From a checkpoint of a small mixture-of-experts model trained on Wikipedia: 256 experts in each of 10 layers, 80 ReLU neurons an expert.
Below are experts of layer 6 (counted from 0) of a mixture-of-experts language model. Rows are named router (the router's row for the expert), up (a neuron's input weights, with its number) and show model dimensions 48-95. Each number is 128 + 32 x the weight over its row's rms, rounded and kept within 0 to 255. Numbers have three digits each.
After each expert's rows: a language model's description of what the expert responds to. This comes from a sample of Wikipedia text that the model never trained on.

# expert 11
router:143103131129089092138143144158132110095102097110125141199126122097121136078125128135144159106140145105151138134146141111151119109109139159142146
up0:141106093083093159090122184158097172134104098123128141088121088146078135113092079044164083119167127158099117127163141102145104169146129120082154
up1:130161145136143102062149119165130106113113108137114149103121115159109143154108172135156225122109080122172124111097160125137113108104131154117126
up2:149096088132131079146117147105110118179127175168129165051114058160117130152132090092118074120155134098110151180147140091121152123145141129113116
up3:152114158091117159100153133161125108116107111144144096140106090089104163162103108193128059090120143121121158155099125171139122109176158163181186
up4:155104067153163084127125144198147125142127104098140135056168190179102163174128124089134123120121121098138136127102163096132103114098133126141134
up5:144127089195069165088134138094086110147109162118105092181092119090123142114165168124171049120078175042151122125148147149139161120147133128146114
up6:145128097124168116088128136090154118179112175179115102104121147140122223147192174130130187140157152107178133221125098100159106103168205182091116
up7:183173105142139196110134173108088125101148124109080118107131130162126146154069122169133174091223083196077135142117110130132076152122160143107123
up8:123113078133149184123156255106114129074111098121108134133089125132135118120096125110116150107133091169204144145109137163125109133115165142172079
up9:095199067116120074124154123150135148160123110118117150095154131155071152086125165111108089128167140108077083122095216128142141151126152158074093
up10:143151119106098111123127144092096126179064202095111176118147088140081114143167151157194145131081128065138169134128135138113096138121130134128147
Periods after middle initials or abbreviations like vs. and def., plus name openings like Far, Mis, Mas in sports and election lists.

# expert 2
router:149134151150078150114129137196100108136113157114120138120106142127122122127121095144137041124139143140110146150095140104136113130119054142142135
up0:117123159149134168109138122120124137112132144051130147165131117141153112155137196098173099115112159105119087147148120137138213127092150170142132
up1:099107107052178077124179077168106101158154153071121128123151101083132201171119127146125138132166194139180123124151113160167118087107115141118152
up2:110159196116166091109203171087158163176114099139141137109144051171136118085110118110159145099121110096141120209205105145094146106098147153131170
up3:179111129107105120101105137146126203180163111119100142163104095155111188141123097151121124097133131099102143150193162102121148133101095105090080
up4:136080122125135102085136136182076139187137206074108131109118127123088158126115152128156044144161191125118149174169120136134161119173107139167133
up5:142075189125149135154138165141179097168123177080122123125096121185103173101138070124152176126161144101186113195058126099089123095150168145111137
up6:164147152097107136113120123109100143085117120105080080092103140088136137146078087101130080117107168162128103087100138135102166136113127106137120
up7:160094087154078162121146102166151132143137182144078123124083154112111101170119162048158170139206124114136132152135111095178122168144074110150168
up8:146139137147131054096144162121131127124134134186096153155081091074145142133164128132200165113055127073190164161155151119162090059134146142076178
up9:115067121135120032107148117141080130174124169146131123095082200126141058153106102092128129153166154119113109128156121163141119084082137147115112
up10:137125116114086127125185185129137092100000133099096166130098123120038145129095149127164125074112116099109127142103190118142082127110111125128149
Single capitals or short uppercase pieces opening names, initials and abbreviations in sports and lists, such as J.League, SPÖ, SEC, No.

# expert 40
router:122093148170070104147147138111115117101124197105120136145118140139111137119110148164146108110120157121142169152219131120139141122118226138138126
up0:155112108104198131085138209148115097089125089065104143110147138101095159128127122156255160108098153145127053171124193142157152166120147114109110
up1:116163174134124149078141108098113135196145147167119156077123114157000134116135158196138068083088136101134178092185128118140108112128151102135153
up2:147202052123116116148094117079091138150104111157114162161070162112094115117097197122125173114107125098153157167154175070154155131086113114159124
up3:162137130124106099149128126099102165088102136207140139128111109113086140111113088139183001078113116150156118100123136103129100157140107150077107
up4:168124156105075176116123123117141116130120143113145136152080155084108145143132121131136145116106165169141083107103147144164104083133062133075140
up5:130096137129170136144113132041129133159131106142137115157163078125092114134122109115145194126124104110164065141167104137116104096158123124147102
up6:128131070143125197156157113184108121117104189115132162121126139156117196174203081139168088132127137081035130143147122161172141103096131070129165
up7:116139137163122124109134137166120130111101170165080110107132042165105170150096130112188164093048082086100124153128141115155135158146050138116154
up8:130131116120162153142137185188116033163106125109118137111103092140103130133158103165114071117156120144131115120101126157201129109149179086075163
up9:139150122122117086156109152101041086095084206122112119193165191198089000112121120098113116127127127139140177205071144146112119093113144143177255
up10:145190139096080148085160175104104125098136081109120142156081143118113114057115075081169200096034099110125119100096112132117078144178077153120145
Final words of institution and place names like High School, White House and Premier League, plus and and colons in career lists.

# expert 16
router:122171203169144177140135139112119098126103195105121123144128150119142121040104124112139138119024142123111091148186148125129123117125105135162129
up0:118147175164085162124153176145138137177125138164112137069130148130103131024112153130145152210108156177116107143126172025140099135110147183090090
up1:118144100177226109117117100161121128163098091137119109177138150148135150170150174132129141121240156094143090120089127114168096147044217126103144
up2:141176124139105192109141125081082093141083148184102136118164154092082117166174132175158005125060151147104144194127137093167145158128075082142124
up3:140156162107065187099151146176118103119086128160125115176128197212081080106141090129142147090131173097117177172139146115138081124067070133141141
up4:091116086100164028167139143096104108135133059143107128094154095146119135120141164173150160124088119075098113132107142143166123112098104146095140
up5:165240187064211079118133176157102127108139149128132130166098179072122123117104172159100097142161087149162125117153156068127153132072148128112157
up6:181136152105119167101162124108108141167093120165078138109088129175135106124143143187142070121084127084205083183158171164126105131124114129128158
up7:157148089155099155114154158152123120124137158118097143171141108184114117109087081127138061105120136174180157152048112111168134189113113135127151
up8:161151154131107143117110134162091138141123147113115120171121158125118121112111140052189098134097146146229114132179154127141147071171150130102139
up9:130163189184118091110169155099110133170121092106110085115147113088123160117122085138132132088158134172126140134132112126121154056126169188145136
up10:133125111112095173086145133113143077148072083117124124029133088053157139138132164146190151092065162061118145132083161101124109107105155112114154
Final pieces of proper names, place names, abbreviations and years, often in lists or tables, such as Heights, Piaget, OECD, 1940s.

# expert 28
router:137040075137111150152137140054100112120119186116123143148099145092116118062109087168141218110064135099095165131188122119142115126122045126153136
up0:151182166158091127087202129114171119172147071175083171111087122166095089142131099126166134116134123107137122096165149115125097094113115115113158
up1:125096118133125092126149158167089109134121115117114155145099124162128143130124161138116092124163107108138119183113143174104085121129043151150097
up2:156218189107118116139108173134103113084144136163115122103111133142105121185083077110163154121169133105081131124166149129142150150129206163128144
up3:143182110133101121112145164122073082126114116114093227163112096086112132117088134087193123118072097114126080165083144081120102130090070153109110
up4:121151067132107138138117150141130147122171135098132129109119122135123135121131152129158165176126145072144128155159114117158122119119153120097108
up5:140095121117136211169149153120129112099097157103181101100152083171110207108172176148156135095136126147128190147137151110112112095102107078134182
up6:073147169180113098116153156129122120149119079151087118124110053090063156119202022123192143090106145157083076140142175106121099144103104190109099
up7:082113165135115112137136158145166131072116062124153145093132157144098100110108114158118098115102133101116159100163137113150131165131193158157074
up8:159138151116142062118134108106101135204130132127148132100122063122120156121108140081145109120093158110094152127134154063143140117117115134131183
up9:152074111145155160135147136128082119184148184122135116077121154142136095128167126107170124099050121161165141141102122112161141138156129152118145
up10:140123093079173050138112151087099116115155125131113098085097095100104109125205094153114151147084101147137212163161149110115078131105151127127110
Middle pieces of ordinary English words split into tokens, such as ter-rest-rial, sk-ele-tons, pen-ci-l, Po-di-ums.

# expert 24
router:124094048163084250178145136107120107142107116128118140094104120110138129137123084073126238110080150142149086156065124136148120121103210134151130
up0:169128164139084086132159176144132137085105115098107154125110133123097109162120156161151077070147071144164163132157159087155126085099132137123150
up1:137096115128070119128097141217079151120117196169120137119110149122112161131155135129142173119102113121090100106169156170157141082091153134124059
up2:165161136126177165131097117118126081154077095096121187211120145175140108149190094179128128105156068120146158105081122116151119161135053091124114
up3:154150099061121120147155150077150152093085131139106162115140078106131114136152130144138130120102192094167120109152123124126120119120119114138145
up4:168065147151145120086151091105190105137092177077123115093145130154124165099230110092187134124183134099128165115095133122105119125088144152119107
up5:111146107094117136105131118102141116126147148097108143046119161154108177199100063135082088067123104138196077139072125118127141158118164151109108
up6:101146118122072129148157137100091094174128137143088150019105130134112156176172182110099146090088178104137135189116141128153128176142086126054161
up7:118139104110120094117186124079103153114129067132091129147116130115096150132186089135113108125120116158140070132145163136171102158133106115161161
up8:123111084131186166116117184121129096085129113126125125096121082074074158182117206140128110122065177095171026160111146144144104097102124138109162
up9:192137140157112116172113130196142151133117135131112125178080156137105129145123125061171132086117109143132110144118100100140114161076099118120158
up10:153104147086151141134161137216180156178085107160128150167107170134115124181112149142104096106152169161197112137100158109101133110103135146116139
Articles and determiners a, an, the, other, plus role nouns such as coach, mayor and board, and "ign" in resignation.

# expert 25
router:137133189143130198177132135218123129120111156122117126161126181132122111086108068097138118107135122122163023149120140109155103107102093137161139
up0:119092109140142104158119164046194127130107149096105127183079122142120122119131074168122033128144162103122159145167157172139180145193190140116122
up1:121142146134132087107163110155118126141104219053143157090109123064117152116073221178176083131110136134135115141125155114158143108069130135107137
up2:103110142111111126148124135090137147198128087136116117106092116157111163161114146117149089117147134132193191075160149113143164121126150160078140
up3:142118163116085132134158092148099144185119166122103156152135145092137125126047097116180145123090068139086074118119081116143165124110149099125150
up4:215129132093126089119114135148073122132122124141094142133133143114078090127119120122138090128089150103148024164113186153087150091120107108082159
up5:116144128119136123127133150131127122093131127125089172186143148123129184204135165206166122100120111123089156164110173133119089118125141139131112
up6:162125154129073186161151118088131142196134107107111133133070037146132112100123086072098097120127143131158172140084166157142135052117165148152108
up7:165093116130080170156186161158088130108107116117114159147131082164089179180065191174141113139063154105176198141128150116119134099097122162095131
up8:127142091163103143151115158159114104157089114120114137139087190103074139095083079124144129094110149136139174071192135124148104134120066176114115
up9:119126169096140116113150156175117093102156138137139105149228139085080122152077084090088106137128152134137170118160160083174126144095157157126116
up10:147159144115116105145112107151100037108077220138111129114093147081110166154116062097134172140128176143138133164132159126146135161107118111112087
Determiners and -ing forms after as, after or when, such as a, being, having, getting, those, many, plus the be- in beverage or beauty.

# expert 60
router:161077097103182107131145129166108101116111124173115130014101100117126135127139164137141143124152120114185121163067136091128114099139041086126131
up0:130099083080157134180105130199188075113150173053101124101150035113124106180128141151146169126142116116177098132144125118150167072124078106093191
up1:125120148125166055124118176093189104116132175091137143091140044119118109123120130175138170142140135118064134137050147099124132159136155127099093
up2:154180161197101075139130129098089107130122134150114139189111194172135160160195108133123166131145154089060193129164140154140075133109106144125096
up3:068164134138151057189134139107063102142118171131131155156155049172124130167137108181107113138115096161159078137120133100131115121137106156185129
up4:076104116131078198180126133090157167180128089149126125150121181158143158144184200112137136126121104070136126209144122096154147194133164153138162
up5:188133136073090131116164170190160111139126140114148127147147088164141087114146163130158145138084137093112086151126112137136143148120101140169190
up6:100192114107096193132103151212126141120131082200067148149145097111141086153159093162134196136112099128088136118102149178112098141113247153218123
up7:121129130093175095121086098056142129104139055108142181111176117173113091190119116195193120117113120110212191140145153160126125102121104145163121
up8:132140124103107122123140118200168134109120196138115085129106167108149182156181101135167185143123146127147151103143115120150131077143093110139110
up9:156180081116145120133131142127067133194118137132123122086166136063121149060144079131128178143156131126194126131124135133145132113105119083104130
up10:142167090106122061122202152131086163132114177128118103074160130129143121000113164097160139125155176138094085114107160066132113162136071138095145
First word or word piece right after an opening parenthesis, quote, hyphen or slash, such as ("at, (per)son, (ir)rigated.

# expert 47
router:134037219155119074103140131167120099108110109124115134130114129101103097103120064105129104119142138100209197131173132127148117119100080149166137
up0:161144186169136154095122133205110101066121097111147150074146155137134192118114084184177136121156126131156168127126107120149085141094147156132155
up1:095135154092186149090120157121093137157041115145163116076105178081118033118061159213149169133089132115146151150055126147163127109083142173116159
up2:126182153133041155152144124131079121089072126124146118117057125150117169077137166115139215114094107162141070132140159136137103128099083151061075
up3:161091137114140133170154155122128153140100090138135176152133124169131088158103178122152175126145203192162103141136152119160148048139097151157182
up4:138145125160155124134171150073119070184160049095142138098125132077072152143126227127122110112132125175153160112066127100136104124123077144074105
up5:148115192172081078103188161086102111175121143137093139185098068102122135147154158197140172111135140150166140170112162163177105163094163169185137
up6:131114147135157135089119156085092133187099190131112149132086080110121154182103167121169189075110111101131179141106133111163078095120160142108155
up7:104150141113132201135195126163117063198105129095138145132128136093130161081161179100208133090112095174108137128154155200075119009131127148142163
up8:189127056153153114118178141053183096165121135170104152127143192159105167120127100150101152138137145094152135142093185108117141130122133149111131
up9:150121138134130030129139172198163137142091097083135147160092040071141156091139076133097176125148097178096072117056158128133055142111167131154143
up10:179111138124135097104207170138145102113036127149102155093088107113052145148112126173173140096136137133137142132152224101171098137089132128114120
Inner word pieces with consonant clusters in rare or foreign words, such as gamekeepers, biphenyls, Rijeka, plus month abbreviations like Oct and Aug.

# expert 12
router:129028144169117125176124138136136125082119131100131128187126159108141113069107082164145142112107147120213000137145137133144120118117190136140140
up0:134037163130125163097157131138127131154113179135105146111124149125146116126149121155147081113162118092101074160201184145099114111104079126108101
up1:128124123122096184117160118182200142127116121193154161147102148120110138143124110192082103108128141079158087113191146105142125105141110120111097
up2:147157098125114182124140144078136111202127178119107145108107099132124181115129096160173122126119147087115167136177157173155137101139109180117198
up3:095094152130064082137156130069075106200128138138079160130092088129128160130092183188130161107090154112081115089144142106143092085135159082108158
up4:174097124149077123090111137099104105121151151104121157121123120212116190081090187146137140078131131120182145137090143129144142125129152120115211
up5:160154137088114145120086129116160140134142102174133145087104175151111150198073090096101156175161126156131121142117145103083091132187062132090202
up6:140129152077155103115125094006104121170092114157123133100105130122111159142145208139112113134107090097126115128084128115152089138112113139114225
up7:149150147179137130103102138067099177076148219107118140119122104158076146127114125092136106092148158169163082090091130168122127131129187131114149
up8:126112187106110195107103116120119139115120142112118138138153114168141128162157180163115170119137150120107205120179127106061126153095051136158134
up9:153130139127108129131192185137102099121030137110069163130103122131032152143114119134152112096135158117128111158132222111151116108104145148108131
up10:169156170119118223138146095081122107175141145120114158124106107178112151162080168124219095109053117085124123109135119147154146119123138132171210
Pipe separators and closing parentheses in tables and lists, mostly after numbers or percentages, such as "39.87% |", "485 hp)", "1 son)".

# expert 49
router:129150068142104077171134130126112097109112215115115139155120175114117102082117120144134066119063136127135164154189124140146131126102034145159134
up0:121141070113125128050130140101141080148133149127118148068113100158114135135184159191141127091115115168147137135110135171134136103109103163131144
up1:132127095071117151153106101101117100118117118128095128074146040138102103162157101186112210114124110156109074167108136120188154135111064147125141
up2:168102129093152115136154139121114093121161089112134138103112056119118138113111133131147146140129099141179054119140145141135112126128220129124194
up3:156210117089105089153143150117084142090108127080117146111102104093101165136118140103166133131144172169162127195096130113159145150127138131097146
up4:139113100087158171081143099096109145126137176180132159203123057100094117187119137194143171106165149134066143197114132102143112097089158140155145
up5:113162094105171071111143152115113077058122169121148130096166130127122170120099185170140166126104125121120154137121141105161129083118075138118133
up6:154129130122112152171133140067100112093075136201120148166106194080115109140136177125181198133166118145180161112201178161118077114119081143105147
up7:183134221089114113133164171111081143161085147158122139122099121181140134149077201114094105099119137114151085130140143131175090137123117176118188
up8:163151160078130104106103114167072170110085191095073080160099170150115157169134171139177175095195156069135146142183101124175102149088122138119194
up9:122110136166104181144115146166142103101118153170120159118106133202137118133160183103118059103105185158183129171154114100022075115132147160110127
up10:141101163128147073122112161144088145188081152118102209116101087174121156165079171067115188111093179167125154119092158077115215135117107137151137
Conjunctions and separators joining clauses or list items, such as and, semicolons, commas, which, when, where, and table pipes, often in sports text.

# expert 18
router:135128139155148206161141121000104120133122166137122137090111106108131110134101109166124123112103135121134062144127141147141110131115112143115150
up0:169068156100135100080107128155107116116104101123111070060106119121139098205126127097139130106197126132056207152141153107193098129130195200147141
up1:156115089159129118146135149136096091151116138105133145072104078138118132177096180074153176114116152130150156111082141123152100110125133148096126
up2:142108133110090174109123132032089129109151146063127161186174148216095125143151124127153165130108128116122171117207146154140115175124064164108189
up3:127123156118091068125127130033074158160139112110126148117127155133130141126109122124162135116141149094140047197103156118176147114103136169133104
up4:137132165060153102097118162041132094135114137137134125057135139064114141098121128151141154098113142108126094173090135137086128171086203137127164
up5:114119134163143140125141113167228123151104113144108119094171106094115060125102104093122115109094134121162119103088135111133150139161053135170095
up6:106149122121156089121113108126133151138155193132110097142118124085090144117105134136147044133146150122168124062099149138141118139101133140115137
up7:138158109100124121152151186108093119148126163128137178146103129117103161178114140149138197114161131147127119080147145140137144123101123128055092
up8:124166185164193150152109108123128123134068175153115175163100079162128130063127142084121139126171133108084160122157121116139167146124062131116163
up9:137091152121127172138106127141140098111104092150121102135164118093102132121147053060148162118048134177191133106141170122155142139124173163118190
up10:147137141102048182096159124161112100136098219122134194074114078092123139151082095112152096128084132143148126148119113204150159110112103154114076
Single letters and abbreviation pieces inside names and acronyms, such as Hid-d-leston, Schmi-d-t, B in BZÖ and BDO, L in stat tables.

# expert 43
router:138093156155082179138142140090115130103146122114106128185117176080105115075122093084129162129108157136137162150101146144137108135111099156132118
up0:125182163072100089092142127091111094157101094151083140110070152138123096121112146034147167123084153134143186097119130128161128099118130116136127
up1:128151178081126080132155146114067105142115133097098148068072130111133120155114122174160075120123155134191115140095169135136108117119101095145088
up2:147096131089082066129168154134141117162132093078147144145138124165120153196152171131146119122159088129111127116096118127128113078059135128103139
up3:154135046062179172122148164079119120149144083113114144157107111174122117128114178114121130121091137112172160155040120121161135092109158179068149
up4:129072103108078127143154101100110121196103130060126103150141114131106156124125049118146121100101120150151173164147124131111126132107127148178172
up5:130129156106091094120204181133140114158058146100096133124142156148135175154096110122143154036105178136124159122129122124153084085171112125134134
up6:155073190131162074138148095073105150137128128105122111123110110158133156155075127132126118139084203089161166105097148099127092138106174123143146
up7:171174166162076088112143156151106112127148090216135162156112069205111191127116127188146178088142112095138102133056118134136131148074143138109182
up8:128130134125128124117145144167180091153113139163097127144103176167097141138112102120123135118132106142100073136094182121154121118140083151131102
up9:121164138089121115131135127106148127137095201174141128134074124111142158143085148147122112110161134131148163131055190111125167146125151161102130
up10:111162056038080155152134121203127082096113137066141130170107168206136140123148165193146175118098180092179162131104144111169130101119165112137146
Closing quotes, parentheses and full stops ending titles, glosses or list items, such as "Song title", ("abundance"), and final brackets.

# expert 33
router:156161137174128136158126140131125108089117080110120149143115111146117117091112108091143141118134144109073091139131143117146133110108111138159132
up0:104102117159131131095100148086123113193098178134123151161104056108134144122120083114165156120084133114155175106100141165132071122092132095101163
up1:162081129148205064083147137147132126121090108162102137090118180134085098134109086130043142126109161093086142075051140130145130120113141114177112
up2:142140139092155007130116168089129155110125150112096094095090114155102125121120162127128178155085129106073151114083140119164156015148132118129139
up3:137123133096111132131148158169104112085114111037109118150110101180082122108136154157158122111182154034022163146143137107164116168122145155137152
up4:160107073149157131109142133113170135122115122194108136185099156169184135132147100042143124118122171106153194143072149167067155107107176158108107
up5:139114016111055105109164168126088117177038157158123156189100130115115137086111074167108105078136201124100139098115095120125128183138186122116116
up6:180162120088121184095131098227098128140126118128123091157139157129126150122112105127124133097139183128192147158202154118114089087132125137120160
up7:116106089185154124129118110137123133146123138112136135101169109098111135126088071082173156069099059118155036100081117084142081106156017120158087
up8:169181117117149082089119167092065115106088143065122097144103100152121148114066154108133178150123104140121137008092144147187132152143104162111154
up9:146126084118109164131147134184100142122077174079109138131138161103120135132116080117092168161155138104206152095113151113164116096099152132148041
up10:072115132097112189112124137095113131110102125168102146180126167113126116200139106112134137112072150155159205022107113119111138104150096138081168
First syllables of names and quoted song or film titles in tables, such as Sel(f), Tro(ub)le, "St(raight); also initials like F. or P(fc).

# expert 22
router:135074046141105094150146133031128121144112000113105113147114163154111114129112189103139186136156144115087107144159131121124123134141096134127138
up0:114077112114116105146138140092102115129118166099115141166108076133108106147101158111105119115156103164126091107074130130127131112130076142144148
up1:088134171131149108109149122109131132108105155093142115125112128094119142177094160091105129235159131088089153143148103120109138146101128084090097
up2:173137098143061154140136152141087084152105174145112128150121142102119160180164093085164196124159073132177129125178117106178072141134119127193150
up3:131138064085172127106117108103070113053136162118118110129080190067119120156098138171097175114115156136160162153165127128146129117116152141116125
up4:151121110110209098076138108097146121182110128147147148175113127145109112179023148161131141150149121112159042128221101100139092111125134101150106
up5:133105158130066172037118162126142085126114159118126132135075149121160122126133155081140143142092073035092132112105134122112089129136121131096166
up6:130120118149121005129148152145105121179113144055100126135118177138095098126066139148142095120056143095132091116165147132163131149100124124108093
up7:162140103121205134138138155096084065116088125125124132097124121105115123168118075127156087096175165091069138130097110154114116057111150135095082
up8:102121127110097139098142157127155071170121176113132130171106190058103150083141079139097103106106149141129141113171129075139136094134128143103113
up9:146095191123173072155107173103115103134068103096141105078121124004115138163115101221115188126090113116138131132093156164122162115128167154063141
up10:150147230089119090129167144081125087144124084114111165147097190214094140109109147173130114098141112140164093154125094212127134132102080091121159
The articles a and an, the verbs is and was, and the first pieces of given names or words, such as Cher, Pat, Abbre.

# expert 46
router:130135166151154173111142151223102119081099215142116122162117169076118150088115130118129067116071138111178052147087142132143117107131100157163152
up0:113100103100088195122161165136166131096107105138109130099134152079104197140054142114177151127128128092081130166146139127095135089112071169110141
up1:202192135096177075164157145138089140155129103136156097068129082122112104126113066073158104110113174127166114182107149040146100134085167160097135
up2:151097167189083147140143128121150124079127103129088150132143060141139157111153155164135186117116117114152118151129159127152094140125095133115151
up3:161114093119171127120137142142134128150145135126121136055158063071112147107137105123139138128176135119165075186149170062133100125122117128139075
up4:149147171092156204106148132088088142171093144164121137133109156102140109121095130108182099090097136090113103164094115144159111106121189130127150
up5:139131156139123094111154173071123116094152095221125142173155097128106140112089112111062142106145138169138069110151142149098111090075128132114105
up6:152149068133181121117150144135120116142107188177109138082110128145107086124169136099184087105103098161117092097062123109142129209080142125083128
up7:105141116116097073044134129105063130112135204130100135120123135074143135121115132123139071125170129087122138116159114112127118065146137115121135
up8:150153111137145132125164143137081128095100081085128129135127205134099131178132125175138094159091137128173158133100136149122112086086144142139163
up9:133049175136111179103102140127135117104110139120131064121089104117096153123157127128099151122137114110152162170094114093127123081134102175124088
up10:134156136106059096163136103102131115147133139090111140126122106123127150121117150083149192119151135107131169143201153072143151060108125145130125
Pipes, small numbers and header words in sports and statistics tables, such as Apps, women, loss, plus gender words like female and birth.

# expert 56
router:132141083114057151069153143146123132138123048173139176209140082090115135099102116130158157098149138169080139109112122075128081110113109114140106
up0:120144158092179134037143150118193139099145139143121116120120134130127170077139150085103149079189195115166049166123127176103052133089170091111112
up1:075114102116108150101128109163159131108140057186158104161136175041120159091133170081129187114120098130118133143093120082167126113125152128121093
up2:124158142159152147070129138122122132040155145163125135083146137114125115120113124044185128148184137138066159130203107015101147150084125158176106
up3:132138208182132123039150119103153098142130176134128052028103095136141050147146094217126116098078125134100134139135127124129140176146137103113095
up4:128099111109153155105137135124153155092129082192126131136115108062133122051145029020121096128052131053133056156191126144106163128140220155159171
up5:142131167132130064056132144061204092087123127116108123129157091105110048128142140147098119103106139082159131162100117106136079161137223137147167
up6:111157156062152100142134109201156124062137163131116134165124115096135161153084188045094139129129103148186146111104126072103162156135148126109119
up7:174123052127097076129114120164121127130121096076145109107122172138128048111120113139095094125129139167130176141134138127100151146125146106056093
up8:100137121110238148165106133194115108100150097159141178166146095132121122184146124161118131131209114155108154146112119206119160105142152160097130
up9:114144195114088000119117111140117109131115091155110156115148144126128154075144106159121138132176129125048154115110134063097158140139125087144147
up10:137112137122089120185116130128132125099125087081149165108150235071149118070143170082167131137150123120148077080108133221107053107172110117118147
Place names and their endings, such as York, ville, ford, ton, Illinois, Canada, often after New, South or North.

# expert 50
router:138102220161115038183145132038116107159112044109115140127118120132114134144117162136146101110109140104173041156121158120138111122111091137122114
up0:111126112113113154101144130087106103121138144148103168138128149124129162154103132140147031100156159119101055140112105106140124149125160130120080
up1:127104137124084200133162118082139125194128166140074177164118178071113151161109215129069095095141160113097080114202121097129080180120040109138133
up2:050128093123110096115150169228151129155130132114151109036093130207128166159107131085126144131083101131130203134131132159140158090112124127118170
up3:126094211128107089118145151146142106167102168072120136036117161135130117137096153091132159089146176115133121112080143129140108077079158110145118
up4:160201116144078087127127142170115112119120095120133152157173086125124103138132145103149146102143156131083160126116133132122133165128121087130127
up5:132118131134122074095128141172120125125113164135142146148126142060117156136140077099189121020118108115147111169185114088109189186119116171111156
up6:150109087083107071121120057161183124083124157116087123102127181114114116156093094124160189093083132143083107138150136108119131103114142159158093
up7:154132130146108106064124110090173122174126085121097129114087136120109164140140107155122141103150083154154119109154138127179118103142118215114119
up8:097126134135094140123129121121136104159154213117130118147097139114120127143083082116126075122050142097187148127098130156125169144131153136127181
up9:149127095121201118156156149166072111062127078156111148174132133124092095168136145137145152101155174113111164165100156119113129098103137116155067
up10:101169114126121127111133135172142082105143068183126118103093102123105146193129215217117033116165146138150124140156134129108126116089126136114182
The article a or an after verbs like gave, makes, wanted, and adjectives like debut, first, final before nouns.

# expert 5
router:133145105133128193126139129119129115102100128120135131173122146106109127116122054000131138127139147111186189144049124141150117123130192142130124
up0:125054097118214217110149077094111127122129074201081132131107104110127108142194196125136203099136089067145118204161122124147173085137124083135130
up1:121174153170101098158150105117115118190150120134119168105130128106122161134097169183085124114097165078108155128170125121109123155130057164173141
up2:154091126147168114107154128118097118118108134125158159123068103122140140153126156092115083134108121114106124196098157111130071148062148163140127
up3:190177082103151094120158156071100168123096166159085141167124180086132165178069179144146131121131111029148149098169136133125132183154144132126155
up4:152151169103113084123151126139105131028115112134128149079100094153121123142066110093172057137122121094151125070070165147158129154141133102131213
up5:137135123117182107141130161065173129129109082144098133131094224121149150138102127153148123117124092117117163140079132132113136098103136147115146
up6:115149075141021086090119133193130131172163090153140145116083171148118104099106149135078066155142118133047099151191149109142204108093115117102154
up7:160161175108141179099165130096142100223105174102108128168111163157121160132096162142122113107061079133147135106098143163107150114140088155106173
up8:089103102127125112056138133169099086156133118178130122155145083112130101163089178136122122074168163130084151081159138161103073126121166148123172
up9:141208082120159164123126144078103128114111156126106149150121065115106136147061065079160152136128147124070152170091138124148102150100066124124150
up10:159087138140112133136113150133123019105000155116103120057185134102146116092165114168166137178099092125123113077162160120112100099131135118062122
Middle word pieces inside long words and names, often South Asian, African or foreign surnames, such as coll-ap-sed, Barka-ta-ki, Abd-ira-hman.

# expert 3
router:134062229158110188099136142217135122102125064128129141139124047132120104135108160124145104118118150142179198142053142120114112122100214147143139
up0:111159129030130097113123123126097086139089068130116128145145109159110126153102145214082219110191122097152132152104151131136125109134139184129130
up1:131193098083157081155127148076099101009115128092092133103102120148111133153101139139071111107165125123149187153155115137132092100152108164105136
up2:152153161121126105123143114149093169148091179097109117109115098181107117167141165094087132107041136196205129116114133132148137154052104122120137
up3:099131033143157156072139119172174129133113065181100114102106116141113176162157087108125222116106125122163104114150137107128084149152148136133144
up4:142109092150045076074151165143190136154085090058121102123077116138096111123146098115191102100131082096175109140086150149133157155129152163125065
up5:167103114173092153071105128173112082151109129197102104085133095102161140141099144136170149107129147142137185070104098087082107138089123098113079
up6:137118118142059200118154136162111117139100046201129144175112140107129125149108111131153135119153100150082135148175146144128130101129083139130112
up7:148160144140113109108169147091077134154101069105117118136157039153128113179158133142239098145149159134221126154100100087101108142130187135113155
up8:140162108151076090164127131163150126111157099107138155140044156124138120140109186166134125107129169134202133120137106102101134109120186129131093
up9:178107160125116108078121151165105127147117127146103020107128051127113155099083139090151088117113129162102117101054151151127104150118234113101099
up10:142162143170131193088136145088085123091110048155088148163105077116141116129133117137099123086052234119137122082101144155116119168176164139122134
Middle and final syllables inside foreign surnames and Latin species names, such as no in Diokno, ovsk, son in Towson.